Below are experts of layer 7 (counted from 0) of a mixture-of-experts language model. Rows are named router (the router's row for the expert), gate (a neuron's input weights, with its number), up (a neuron's input weights, with its number), down (a neuron's output weights, with its number) and show model dimensions 336-383. Each number is 128 + 24 x the weight over its row's rms, rounded and kept within 0 to 255. Numbers have three digits each.
After each expert's rows: a language model's description of what the expert responds to. This comes from a sample of Wikipedia text that the model never trained on.

# expert 20
router:127121140135127118151138155167108148141149133128163126150148123123124167144162172109115097093114124108150169143161158097131099117162122098114178
gate0:146145169078105128142089126143143141116102095098138139092110104155135075074085096125122085173111095141093123136083120133147150151119096163149124
up0:103119176100111107179103132170089141136109153142150141146153162116159116155054125110115133177103095118148102088123122112130155130122170124143165
down0:139126129100120127103116148125109127155150118150127107126106127089123136167144178162092133110143155130102158148080136111167117164115143125091158
gate1:128121092115138134126118111090085125128130090102119186124155105128171087143109111127147110122112130079112130168138143114117117135120141080136121
up1:122149123111105139132098103166153123092102141144111181119114158109140133187143102149131098120145143126148106127126109157131120142142138105087077
down1:129159137135147145109135088184129165165092138144118116160165107118131145105133144166144127115126110136120093098141126126096126138155127156127148
gate2:114127135112105153115090092134128176160132127114124140169139150100114129158161097119133141159161152131093109139134123104158130115107108113122081
up2:143179136136110083141115144082120139139102192120112110160140134148147130102142129129139112089117120082109130118176123148163122131127098122171136
down2:104147139154098120163136139125149134100118139129129109131137151124137105136114095145155078106097113117157105144137136173136093119117092127131124
gate3:170095147141132170163128158113135154114194119155133122141149143146121120110120125114112146086157123143102079108147114136097088143162136122141110
up3:095129153148124075114130154117109111081142127136106105106140123067139149156113107137152124149146119109183166101136160145124123162098189155139128
down3:114136107106164080101157106117145127153147102104111119156130123108141150132128133148105160129183115155183180094126095156117089123154116129130096
gate4:113108160158156123106117125107164113146084141149127092067126136095162121112083136121090164120081178147113109085127121120085128144129160126132098
up4:121134157175126095091118129135136121179092149159141139114115137126106077123118169146150104134090110137116172137147136076100114182078188116092128
down4:109176083179130125156104122111148111152138128107099102109137158120155143136113105108128137101114148141120123155096118117120135149124129136136177
gate5:130115146113120141147152105123160143077118128109129157100114114110141126086122159159154100157130152154119150149143081125172106085118092137160088
up5:132168112157109092096167126157195153134142128134156100177119092078090097110108147123139082160123146152089146155185125118161117091150122124156114
down5:130091160131085115111124108151130106146081137136102080154104137127093135148100120181165108116134117134043073152115133111091169132131158102130156
gate6:157140159117166119097140169132088143128100119121073118146124160144142102118172152118122148133162148144133134106103135189137137145126156137140117
up6:104152153147159118125150128116133092172119140147111172142107103111184159161160118094127125137116129154139151132165101117120147104112150113129124
down6:125118150127166089159169162143154097107132140140105151161110159132134108141108090136120099049151171149106097126069127139148118157131149117135128
gate7:138147095161109170161149112096126114110144122094127080118129081125123139121102111111091162174130146131123094104143096135132110157113156147140087
up7:138146107116135144079171194108115114124131128092143094132182095179126128103103154107122119127133135182106094132156130125149161122109148131103134
down7:100157123130110127137156156128144114092096186130163133099139155109148111184093172117133105152140159142127119123155140133135104088107128113141090
gate8:146122167134118103146133125126126152081104099130125146165134097126117136150120109116136105151159141160132124170136127120114145143121134157122145
up8:099150153149151097103125132142133159113121129135074140095158157115108073138174116124116106142080134113157103076118142096161119148162094155108107
down8:108152116110125148135099146117193145121105089148131133117133152130133077123086135097117126178113102121128153094122131132123141105152156126107171
gate9:129172095175094148118133116150132128132139103164068128132127136109148140141086049161098151120167139113093094133132143120135118168145156108154127
up9:130143115130139123131159156140105144123111174084109106134123125158177162182170140160102100155123108169140112128153100146146170118132152086174117
down9:130130119164124132117165145135137133127142136095125106130098130134116147137116112120133149130149130180118117127147133141114113116127143120138107
What it handles: Sentence-final periods, closing parentheses, and following line breaks at paragraph ends, plus sentence-starting pronouns such as He, She, It.

# expert 4
router:137140110120156097127162105142150119120148146115103101117100128138125117140125117077091133120150112132180100108153112121115149139125148130097130
gate0:140109099097116135195123114127108134127125108156088129142086141138140142092132163130164128129150142166133064110133101145133163149085140159128113
up0:136144129119126143118098112144125129096137159131120129179154124097103120104152144124160127092105090127144109147115125157161110087131124096180086
down0:100139127193141121138089112138155140085082158130152115145122114163143115151140129126121111158084126117169142085138108186116125135122133178154115
gate1:155096140097131158124150110108143151136117113129125133146124103128101140170100131082135128142130109133122183174091095164079154110161145147131146
up1:108153147180141130172152150143087144142153163169113151102107120165118123150108109137125120085122161102090089099184111095176138131094145081138143
down1:072184107082112107093188118139137103117142149116120128080160130122122111110134154152099119095138117113151102110111104103178126153081144163090121
gate2:096123135124122102155120113116104125112120132101132103097138159136126172126138139137154124144165124162127112144147128204149151117151165131139077
up2:144220141177099141124150145142129152081154114118123151140124135058134121116113109146106121121128108168110118085113135096106117126118117133086136
down2:158143145142140169102108133149107120134128143100148143124130115111103161125144182180129189135117118120163133188159109108095133164122120116122145
gate3:107105134158087144166153157091126161115115163166135105136170120130106118157126109147111109138135129137139110127103154164137106127103139131137078
up3:141129103121057144141098156145113089090139139151095098112105115136133093118123117132146139108131129108121130140095093141137117139120135165076132
down3:123163137119143146114155131137129127108064116129136101163131100143155123144120134175115155113146127123169081123167141118174105143144121095078133
gate4:171099135162091165125138141112124146136111160145085112120117145140092179126114103090128113107132116151128137150101161137167117159073121133117134
up4:172148145183073125171126156092149146152136112131139116126160142103136111137139100102119138144116131142126153106098167194111101107104127133132159
down4:161153148111093112158134162162105125142113083154171126104151186112110169148103115086132152097128102116105106089150134121127158140186099108096114
gate5:129134147157134156166137177096192112097095125142126129110111175126156134135080129165166112111136093142111177165117146131120114144065083121105092
up5:121113107149056133141104146123132095161137110119141132116138108133164138156117113118144149135148100112118105120119156117103095123131111106112075
down5:188104163139152105155155166103133143102171091136124132096155140113134150151108124192137169159164066117134114129110143127170110127151151142111160
gate6:162171113139142131091130132142094148164115151097115091104123132092120105063130095134137121136092153116122136141103112128142119108161138092097125
up6:132143100170140132123125107160143112120134114089106130095110150146099173118188172116137160152099136096180138172143127100087116097179131127140111
down6:146117115116120101136100069155116118157143127118121148112128159120139092111156136144121110147143109121131127156096168127134145095149135128121114
gate7:123107126107122153150117138126137107135164164135082121076095144101127131104126155150097104125129131140082106107089131187149131119132125177096162
up7:122181115107177107110087152154177081111121097142108169137115108134181109112110160152129116151144110112111122105191094157113145167090111127135096
down7:114141111142135083176080123103141152100120145147067123100073130174113136129128157135112129149085131171161103143150140153168133129126095118157087
gate8:145103119109170133094124117095131159114127098172152184137129116153125184123098107113169108129128175168144145140083137166162112164132137105155063
up8:131146118119155155119152179127126125175145114130126126162189085106134115157140130168081125106102138151087118134137103149138135122127116138114134
down8:094131135104135133149140113140052111141143146105122109141140119122111113097139108098116137099164132155124096156122158119113146118114186137098141
gate9:097106130124108141145109193115079111092127140107137118107138109150137140102118104153154129155178127139107097122151145125117113128114104095114076
up9:100149159092134144123134107146135139123107158125108121128122140121089095169123131135103124128123174182096121123147111142148154108125126149169135
down9:147129109134151092113134135146172110106151112127129138094140156122137102130141111139141156154106138161157145126087113121115130162153131140124137
What it handles: Tokens in athletics and sports result tables and bios, such as medal after Gold/Silver, Championships, and height figures like 6 ft.

# expert 23
router:123113124112104125124155093107132157134110098152081152120175131146170153170130109114127137145096140134138097127116121143128148109136180140139083
gate0:122107174146110137092145138132114152158148101137148087131136142095118083150144151144095122111149135106149116131117140143142172145143172089114104
up0:153112101112115167093160078147129143110139142131135188134141140166119115097103111132132098119156115099130129140126125117103134127129138157108095
down0:130140166133113102144129165124112116148166114149142092136109153157113095116107083108097122099091153137131140098104134132123111110110110153147120
gate1:144116138161152130104122128167151117162116107168088145111117131131171118095073103141130101123148100161109140137118135186140171147107083143085154
up1:183142169152130145178134153120112160156108088160097134074137089121133077123089083118138133115122122119092124103097107196102091111126092115079160
down1:137124115143125107159176107117114169128123111129136120139165177119111110117141140119131119134124096149109128133159145154145119126102099141109113
gate2:135070119115139129133112107119124141103100126105128100102107133121115149095129098156132144133099142077095142136120153081142122109122129153134147
up2:092146121123171135143146122148149149120144141092126103115102104110145134165132104125157140143094149128073091124128136180120109125123103152114140
down2:107174123142136129114094127135098131144130160133102101155121133152143129106096134163148100109136123125126110118116095106110116120127109148135142
gate3:135112114097120115142136120127104145125107154155162147157106106136105108138084145148105123126125127162183129102117139128135124161128116115171144
up3:149146109084135135128113131136142126135124106122118134079138112142124139128101147093131125093148138129143131120129131121140077131166125126144143
down3:111112136085105159145149132101158158123100159167079099073105122115145091111120127155111131135111138100176128076154122111162110139143103080156144
gate4:157093107133086103143093149124119120076166139148125126137082090132138148129083150160082171107133148152144138107117154116134136133124139116168125
up4:074156180093139175163092098157099130121124137122148095163112196122121115146136110168155125143136137106112124122144115156123145105113089150104106
down4:129119120130154135068139152179134157100124177136152141142112160078131097159118148146128155155153176091180147142129062119128126135125137150128111
gate5:144146114136140124148112110139144105102137138101156111112133127108131146122155108084110134174136121123102144125138133149147091140093068141120130
up5:107121122078138129089153123163126162117153122129139129126121093116139153158055163147121138157083155119112108109120127132115090120134111128130162
down5:100116116153094150141095132080141127161109144103100140144125124138085119116154113125115116130102090150137128136071163126110102101111123136173181
gate6:133109135113126144140142109104119099104096135105103141150131151129112156106100129098122138142103171082164125133079142119083074085121120108125125
up6:124157132129132144176128130122170074106070121101140133101153122114162098104134146136124089173132143105117140117098100147126098122112135165095123
down6:138145148138140147165143113113126125125129099148155126123098131154172130104134108103136150122084127173150096151098160123108142119104126109129130
gate7:120172169114160135152145150126125151106107102160105108182128140122129117115086208113108097085118140066131082114119138167180128146129152118114171
up7:113134129160131114092134187144162095117118128168103091113162097049135105123087130155098090118131102104138106123116129159174140136123157113150120
down7:122169108144121106121082117129149107115091102118091120116127126112127123096097113083175139141116155121125100104105152101129139129117147137178080
gate8:098100153142124126114050165127103107121127143105140166145104131141117167150138132131165107071107171109121097117120116132151112149129091134118131
up8:181152133126139142142142159118120134112147151157096089141116102155118127108140117088111152135135097090133134118117122153141075131161152133144156
down8:123126139156109123173135133125146091074141129146185074153141152113178133118110103167118136124151142181108134122133161151140125144114113119116155
gate9:151169137146133147121102153111094063117113106117137140120084129148118131163124126143118143113116150132109142136080113168093149142095118095149116
up9:186123103125113134109121145110097082133172127074118089122141095131168163141134153124131146129140128168125100134181135120109145134102127117126108
down9:154132139100077130108139153118143128170108109141132124189115159143102132153081152119140129127168144125151105161113108104091116125140113148117132
What it handles: Articles and possessives opening a noun phrase after a preposition, such as the, a, his, their, plus row-opening pipes in stats tables.

# expert 2
router:088104096124110154165158097103112144128163158101100123099118128151143130134175121131130155092137126158147099098105153122174157120105126157117103
gate0:108138144168122141111100150159133126161161136134118142148111134122174156134133165119107120114124113163133088187103116153124155157126155096150132
up0:109120128110117155104122123189156172145116162154119140152174110138155128127115165124145114096127116125092167142137148134158120119136126171142114
down0:113104099071132132163106128111130113162131142148160117116147114089128105115137193108147131179110086140105130146148171101137122096139146110123121
gate1:160128084074157111116119100104105116097159098146099126162141118085114132194117111148165187112151134127157161151166124113132152152108108132092087
up1:114103156129113129138137075137142095193137121170118137128154137130142142097138127089143084116130115090138128122112157104122119155111139136136105
down1:126162135153105128124151111136134177137137101125134134134169108144126112165124170087123116159133164181119158098085114130094161125114105079121148
gate2:087105121154083137133136147148175133117106126157144115146109093114145101114132134126146162118109096177129113104096128154092100168140110132142147
up2:145169116151149093110111129101092098102103136098110132129152103170125153108113092112125146127167100125117090135115131140115120116129144146111136
down2:130160144119117176135121147161131152121146131121139113138108154088104123124112120144133114141090113141101110120165145091117107075119160150099138
gate3:113155122094090125130072143118158104131121124088111103105121143179120087105134161181157101156113158095131097124094140101154116126142102157129126
up3:105109152135129161142105098067061112134101127123160126124138093077091150118133107139151094139097211098131114093100149144136108091159149109098131
down3:145126154146102146105153140146152156160138105170111169151153151101133128146140132150153093153120113116087111135122118103172149123137156150144141
gate4:085161151119103123147148121094129150122115132152148148127093168133137097114126109093094111154140100094147117185144150105094164127119189148138129
up4:121105106172129130176138143165093130143157144113105154106116110086145153134132124111101123134109112154129126152132131098114136122110142111116126
down4:100153157144149129123164163113131138139064133098145164144142127131119125134136140150096137080181145130134114106119135111134095155106148147151143
gate5:146133094094176117110146144133117139078181114152110107188111135114153067115109114170124122122143164144145109113195083118151134079081141143153116
up5:116105104114147155150110134090117092097110133106132132105116158120129084154142143131086092085156155149118138148085148137141141123116057142120141
down5:115089144080086119147122163131097130110096092157124145154091099126149130118072128112118140147116152171151132122139132112172132136126130118163148
gate6:132105151178084114098110129089117141094118156125111124129135133106109133120102187120111126133115086090148080096153128093112152139102146148099110
up6:141112167125087124115147135092107128138105118098091117132144142103110168126100155085133134129100106077096091102131106141124138131139122112102144
down6:162120154132153094135095140125092140151125084131158114088133161116113147148156128085083130116111139093118111115173108151112177130118138091114095
gate7:125065172159124142066181126147122084113103168160145151131121119149102162067128107162125099093112122111160097186160127131118128108141110130132112
up7:128132134167102115136114145149103184127133092111171122122090142093114197116088168104170104146089121100137124162145135110122155130135108142146116
down7:148117123096125156112172129155132101143106085118151126117135147139162132108105140115141154143102171125111136143150117112168145129094089099144151
gate8:120158094118125123132161144124106121091167141154132153162155113104142073124111121124142156180130148136151111124098082154131126102096129153181105
up8:116122132129159110131116132159116160151137123123095184158152128138141148121091102174144172132140154139112103098132162152110165115171155140057142
down8:120114153140086150124125119118134132078145092106112180110083157105137147098076117159178130134160110130162119131139180115123143104141136146091154
gate9:110116120103123142124125190134149138121147127183162124138132106152165157095139100133167103125171129133140153111143094156149105083129093160125146
up9:151135146146091170112111138127109133098124143075137138120166128132134128127130082132155100164106097137101151143162132136112119087159128115107132
down9:113143170147115162139117082112145126110111120148135154105158161115132130141111129131120123117139139158122114111157122172105139138141148163132115
What it handles: Mid-word pieces inside taxonomic names and uncommon words, such as Actinomy-c-etota and Ceramby-c-idae, plus table headers like Apps and Votes.

# expert 11
router:168144102085153124134074093132110111100122142149153150121099138123137114111094110106115162126183130177136145175116127112149132146077131133089102
gate0:116132153125139103080131164127113139136158132163143144111165130122128160117144117129123128139162108132110116119143153116152104170120100145111124
up0:108135109163123129089120121130123167107135185158126140117074103112096168127177055108117113163095091136112068106165132108144126086124082149140155
down0:125152091156127156118147106107145143111101135160128177136093114113118136134117081149112168156119156192099124132114108114169132106153099114134132
gate1:087115151153134107148164135151111159119074139160154122139115079095147139159075127107131144148135106111096137139121120165133109086117100133122114
up1:103101129099138112123163133111122135111150112118148142109175145138149141133116120128138120110148102136093115116162149124159124105097110134108087
down1:132095151101153158146145129118131103129124153148139130108172081181174142115135140161102138131090111146123130139167080092089144118140158129093158
gate2:133113128125112157084107113109121138104102096142129106069118124132122111128131121155124133103148100163126124128099192114088123146100120090162086
up2:136158108190137155131130112101169155092156134178147124140151113118131115127064113121135142124111097142110140154146134135128113110171079079090102
down2:143104092074127133096118130100140157117146133068129134124143175181084144124145136087125119123078113127128162090164123160147158158135114134182151
gate3:143114151147118130146161125112118159146107138112098136123177178146099132143168125171129163115096144110084115108102143171130109124169088122114135
up3:154108116148106133148125107121117158172123124121144110097175173120102167121165147098119142103055122086122130120124148167129107087167131105087107
down3:121136142144125110133078082122124101126156154130130115124088159119121113116132125116124101134124093119108100127122138098152145138116144164139128
gate4:156161094132106144134107106135147072103099182117134192146108080121092147154155150114119101120150105144148125121093072089145090104167116137102129
up4:123162123097107082119150148107123171120159146153129168124115138063104147136152184127145140115149124127170143127146135157114128122154157186102111
down4:178149103103095136134130132160082148090144115158114148101118150129114130138117097102135114120109147089114138112090131110160121105129116117120097
gate5:161144167139136113133144125116071106130122141128153167146148135137111120124113114152133127097104147072136137147166125148131150124112151165076129
up5:132142144138099129133121139101121143075097156131107158146150109119120144170141170099144123106135153110142134134104125138140141127124174132094104
down5:115161128098098092116144172148112145115113122157116147119144139136128138152125137112140105126109118117155176109130107110089170131132110107110151
gate6:132129133112145137118132106091100117123175087143153133116143092128122136141116156116140126062124123143139123132094131131144127106133132127109097
up6:149124139096125117172108144139108115150132157137099159153162107094180154084123135149123127135125135129147123102088151132175113114105139120100148
down6:109141148110155177106088122127132138120133161134128137118138131147116129092158118137140120118098114104172159153117086117061133136135111135141122
gate7:147126175147122106121152121079112123165144111155069125123128146105117117162072104117141083131125135108149100127126167117164128126142083140148131
up7:121148096103118165196103129117116143078130086097156121172121098081131097155116096123158095035148162130138131162118120126128108068132160141130102
down7:098171166132111153096127089075127093119142119137140138141112082133151145165126139096141155087118121139134130143079139095096095128107091115153129
gate8:129099088117113109146123145177144108134135130115104150112131094120153132131116132151111097115091124132122111124124079136113114131136122160171078
up8:172094136115117107103141130127149110118137084085137118168112135129129137120129127119113117114098141104134135145143089162145147121137108085172109
down8:135124116078158081108126151165087152135130162153085152117097134114134084120149135158126122106144115132129127079134116125143111145093138119105122
gate9:081130147113117156099125119136081091105081190115140191140182128179162161116098145132095151162135117129149156115135115114102172110133121106180108
up9:119139153141135131100119132096116152154111138114156138122101094183162160114112135110114129118126097169143116150140121112148134132104131113157103
down9:130128166137179133136120105133157128143150133158170147070109163137153112133088117143118107166137138080146109085123096100086110111111099127173138
What it handles: Inner pieces of European names in sports tables and lists, often accented, such as S-zy-mon, G-hi-otto, Jö-n-köping, P-ors-che.

# expert 22
router:142144137126130141157077123132122083106124131119129107153121116113122119169108130118167116142137134100109100137114127127114145142131122131136084
gate0:145157076123147124119135141122139119158150139120084142086149142130111115145131127187069196133107115086157161125145147091127113090118085129150168
up0:137153125124158164083098132125129095144138107094109165108125120158112133160149108121120181179093141125122155175119170091099136114136140083121151
down0:100142088112150142100122144133126124120135139091126147138156169148106161146162118126106134078127116182136138101135146119158171074123137143169101
gate1:153134125173126093109147168102113163132172131088120156143135135110119128143131127166158157125082143139127157143148095136119111125123147131075141
up1:123169185118100137092117134115109112112130161133101169110094165156147126135105139135164111135135131110125151128183131142153139114083112123157183
down1:126172153119110134165141180174156136111129113142129122140121132095093114120100143097183186117128097117130154151112098110086132114112162153136121
gate2:107115091176146143078177073156089124105128151108129100137123125100102130126171107160094148121178122123104116125133112111132144075142107107128086
up2:147112135115147108108130085155124118097109148120152114101126106122148148114182118109115093146122147129124108129148099119137155101167128101108132
down2:147162145173157143104147114132117127135127138149156130145151113145092146129154130159116131135153076176111106113118128131178111120104121148122115
gate3:067131167118118107103123107120118109110080102135099102107169128141149109111139109164150110147179158172133115119146133154132096067139061132139112
up3:115121140129132118120155147098127118130139112122092122158081117126138154111121161141169134092148151091100103151099133139091149103116134130144115
down3:139145131108136145145140115158140164094128147116140150126103103074169140102105126066121123106097151105145163137111123121089150120109161140106132
gate4:143146150141115117124132088130112116106139104157098180151113120119191091119130126113129099147158111152139143061118140129132115128152111101145112
up4:155116143158163148157123107136117141172141160119177123122160173099091103113139140175148114127103139071097111169177116136125154108114139133158172
down4:157115142148132111159151104116151145111132156143125130087169073097167078127135128137120127136095085121122125095114141136115117163140129139152124
gate5:137102171133129112117167129058116122133168120132150149111081086107142115158160162104149139132142125139142146147153130126136059115146142114077145
up5:119140146086134125119096124096103106177104128127141179122106113107147121124167138107128162129112083141122128130118137106151073119126114089106182
down5:125111154147153173100099121107153135136119138140112117129103118112130122143138086130137120112156125170122159155180106119142091149104106100082077
gate6:178116102143125145158143134140129082117106100088152092120132133104135095122101139127119159099100121142112113124164103143145138126121153112089124
up6:106100126124127182132128104122100099124131158108157073132112114113133129162162097113157125142128127167148133129143114116147133135159127121119094
down6:105146080084084110102121121100113148132153150098095152096150134114120152127096115144154113111128095143105137126153090126113125146124121098101150
gate7:169145160135147114146096108129138106177184097106111130124140127088128087170110138065156124087128142167147117120123127128094146149104137145109097
up7:155155138123154129119114118170142126118162138144164115118101092119129108147148109093121182134159163092125116116126113140076097117095128143140143
down7:107121120105139150089118129122109126141135115132148196158086115127110121137165128075135153131133147150103136119123097161119140116114111127114143
gate8:120106140178131153119151097087126135150077087144163109124096096123134126169127116112104161139112141134164099157156127156156157105154135114139187
up8:149092134132108139175106148099146120119152144139127197121157128102078060128121136146121092108083084061113107109121088096110126144123130174143145
down8:181125127109134117103142141124088157128132135107136137197117116127127115118175167144099084071120121115106136133129145169123141134126099119142123
gate9:127137153156147125120111138126086112142094141095172106128142096098128115096130121149106127118136131059122134069113134152122058140085182092092135
up9:120139130143137154110091125160118111136113149144127131123154089147151140135163096143137145141144115082167092119122096142133135117139120149125115
down9:126108110129127100088097106114119103167142132122108122144117169155145193166150139089125119094128130107120163131138100128103090109103126172159182
What it handles: Word-piece endings of place and club names, mostly British, such as -ton, -ford, -shire, -burgh, Stir-ling, Cambrid-ges-hire.

# expert 29
router:092141108115132114084124133117153114169154095094091123148094136126106130092103127178132125143158116091113122146141116141106138125145128136127109
gate0:138130114167154144104128078115160119140117152131123156136168147155110168148141099085079158161117128104100141108124107129146114132155132143154182
up0:137134092118156112120096124154123079126084178110141107118131090160129139134159144104114126082119142122120144085139136136099165144147100129132136
down0:156123118102085131124154140160129082140126105169157111126116123138144161116105102114110116132121105139112145104107129135107134130159135111103119
gate1:138118135148122117114122138158151121167130126132115131165056123091157131168115136155112146086104148158137139121143111122136131078117125137191136
up1:120134101087128125110093118119158143116119137164126122148139147148145147095133117091103118147129101128084099139122135127167141190133124106103140
down1:131086167159163142168122121163147152121147109131099136102142168141108118090102139133112105120092168108121207125125114158139176129144161103096133
gate2:152151163134092175122086129141140119137112125129105148149120115086091118112150105131146172128115123122121135120123100149122132120132124111149103
up2:155093127126117173164116171151129147131108111099134156124195136132102149112109101118175135098139155111113104103109151137108112154159126112128134
down2:123053148118124135123112168159188113151105141130154145153118157119103115103116109133127166094120147122102131163165115160143154130154146116099093
gate3:109133143154099150129134117092140187093106142136170143166108078163157121119151132117173119136103161131109113101163105142085139132119088131141128
up3:156155150147149117175143155152122129118116123127103118132150148136136135118152165131147151163136120149131112136116099120134128125071128150118088
down3:101140135138150130156098163136142168096125148151116111110174091121144141109141085112119100143080103163126167100143131128135132123089111150163134
gate4:132164111077103129163106143141150101133145121103117102112097168120121116163144150128110109151152092149106122140078150131139124106149104117113138
up4:132157124181157186145114104099142158128119115137143126158149114111139106097106139125162124129178138159142081110156137122159148122146122149142058
down4:116139126137107134133164115126143052172145148085129151134149121094131114133071120119127133142106123105141074114161099116131193077108086141126126
gate5:132114107086129140090133156156109126111125138119165100122120115134122155153179137138113168130149143102066118085122132169115144143136154126102125
up5:125155096150120122153121183125095154093136084146132114146112136105131126121134132135135089128106138133115136174097125124178126159109134122118175
down5:110136133163120134123117131111149126116148153169129138126114108103084131188151148096133120116154158143157142109197126142120085166118122155104108
gate6:133090082084145135114122160109120116081130166107175104132103141129136103101119130136149114178159141128133134108160115148117130162088138125106111
up6:121129154085116135133158163151093176145078133083143159120154096138120110149160156119142128132130153137113134113128114151091127133144141147109103
down6:150121169113101134128125109175119130143123099095107126130137147158134123125081173121145128149125101107183103128115129138071141146170099104098128
gate7:178133105138129141112120163120166107130163120125119130120187123150143115167165134097159105134131104084166141135118119130125123124143107128107141
up7:109132146112166050143097127121129136114130122132133113139162081144141117154143104128139120120152123140121164121108138099100132134110120123095121
down7:115133122128135104116102127120151101150120116138112175110130128119157163124110143088117140139122109122132131091101124129148151137138105130100135
gate8:175117143111128158132123123133114117089132133082142089140114116133092136128145162138107122204136126126105086103142114168167120109103173143083135
up8:111104127085101125108116154125112139174093126157116118172152103142124133137109133129142124100159144149094107114101137123112140109115164120174098
down8:142115132129112161127147149137184112154117151134158139118098098080128102099098108111106104133156122086146093127137128147126137111115164153136141
gate9:102119137141128106137138116140183095132106157119122131119114075137111162123116121157125129150132097160115100120149081117123091092110115111147159
up9:119108125102120109143136083164124112136133143106171118131142201113109139116125113118144142123075112155099107099144124129099117113162163139128115
down9:118091117148122150151123133179125129132153121129171102154155155147109120133127138157136188127120152111131115131144122119094130089149163118107133
What it handles: Word-initial prefix pieces of Latinate verbs after was, is or were, such as rem-embered, rep-orter, pre-gnant, inc-orporated.

# expert 14
router:138121111115143131160163138135135148139098134119099138147149120128119159161143113159131109125110119130139123126139135150136094112123163135108127
gate21:122121131122120151135131112135155146160092086112130126154117105127170089088126145124116114143105161124115184133086116088100140100106130052122118
up21:102129105150076081125115146136141116109146158150151143094132100153123135172129116122139150142124155123135118110155103094142120127141148159168130
down21:109133132103126124108111096164120125124152153121114150133137082146139113131140096104161141108140110124104111117155090089116111142102168123128130
gate22:102117156115090146117115122121125127099145183118088172147109108146124148161134063121125147147171141132129166149114116166124107124127129085140117
up22:112095155113146124102138148128103116079136116121146145090156115136111162113125127177117119143117127059089151120125157127174139132114161114077140
down22:118120114143108109140142084130154109087099134115144122146177110136121158101126111128131196127087154097123151095122114149136131136131084128132117
gate23:082143135086099127127117096085107136151121135104104128124136155120119126127159080099149145116142159137077182159079147141140129127174086121108147
up23:124108158097147116157144166070138131138154105124122127145096142134156153103137149157083167161130182147119131177089126177104106127122089079132113
down23:114138127098127139093109099165100102146144126148109148135137135141110157143118125127126156110134106147125136150125143121136124127078132098133131
gate24:078100149143124092120136109154128144158126134158106116152187175154134117108115093136119134119160131103169102124127132120156158129131115146160172
up24:154186091115100151146115135117134101098128121129173109121107077101108136104105139110145140120098151166104134138161124144106097135126126094066121
down24:104165111153106169134161131104105120100168114142166112108127120101144119115133145111138147169124161149111151063150143125106119175168146158114139
gate25:123160130185165131094114113142115085125146097132141122132159123146126115105147163118111087133111086144143107106101116165143134153110116174131128
up25:146123125117173172117184112136126166129131128101099163136121097157124099139103162125120106149078106137108152156113140138151086158121136170114126
down25:173147144149134119137093146087152147124159165168115114098101092107161119106152129102143094123141157175138138118138136150111104170143131111125120
gate26:094147137166121107108139079132122166140142132125120101099128133159122122145061130155117196130155142126146120114133095091156129148120160103096124
up26:144089087111094133136135149146132098146113100163125138195118095131132123128116108143118061126121158151114135093116120138079131122118106135134183
down26:118090107137095134145110164142144078131162122135150167130143104179133103140130120103145101122150123136157136156080121138151162104101081093119175
gate27:109084164135095108142110119140124146092090138111147129157112146114094134108076153139128126134148178102162106100116113085129149135138132143134129
up27:159153124142167118131129151130130157151130116166126114104147104127172133133141088136119113144101061146090107145187121163110131133128119131148142
down27:154146115092156130138140160132113146176131106093118145143092091149128118136131112120137123122114146122101146152083140113117156110119137102192130
gate28:114087112152092108119129120144108147156157108135103103131130135131082135127090120135127134118140132120075121162125116125148144159149110126136146
up28:082081121155141151152128132154119131141162100126159124119125132142153142137109140080105133153141183081119132153133133076105149135144151161100109
down28:145081110136100139136141129144136127138102114103139137094142165092136146138127121117152112108136138096151129126125108086121158149182097152160120
gate29:158175128106113136125113113120131134116116113104173134107135191110167132178138093145140165147135117121148083148155107132103127099126102113123065
up29:129105109139123122115129136111113143124129120100113125137137149111166108092131138108125149107125115153131129089088111121152117114138158185133140
down29:108133122124094090129132123156108121102083148165127115128141139088129103157151105104114144132164157112096126163132102177072158068158106140126119
gate30:125116131140167110134117093127100138143110146138098128110159102141148128145150104122105164100157129147143114126120108151130122156105163110151159
up30:105120153133139106136160126146154144137128153110118113114139099137092127120086126122157139131095126186111163146126144120113116147113103183151167
down30:113125152113173120145138153098173122153080174137166117117097096137101118146146135154118130120126153102138094093075109137102120140182134086099153
What it handles: Wikipedia heading markup and its line breaks: closing or opening ==, ===, ====, and newlines or periods just before headings.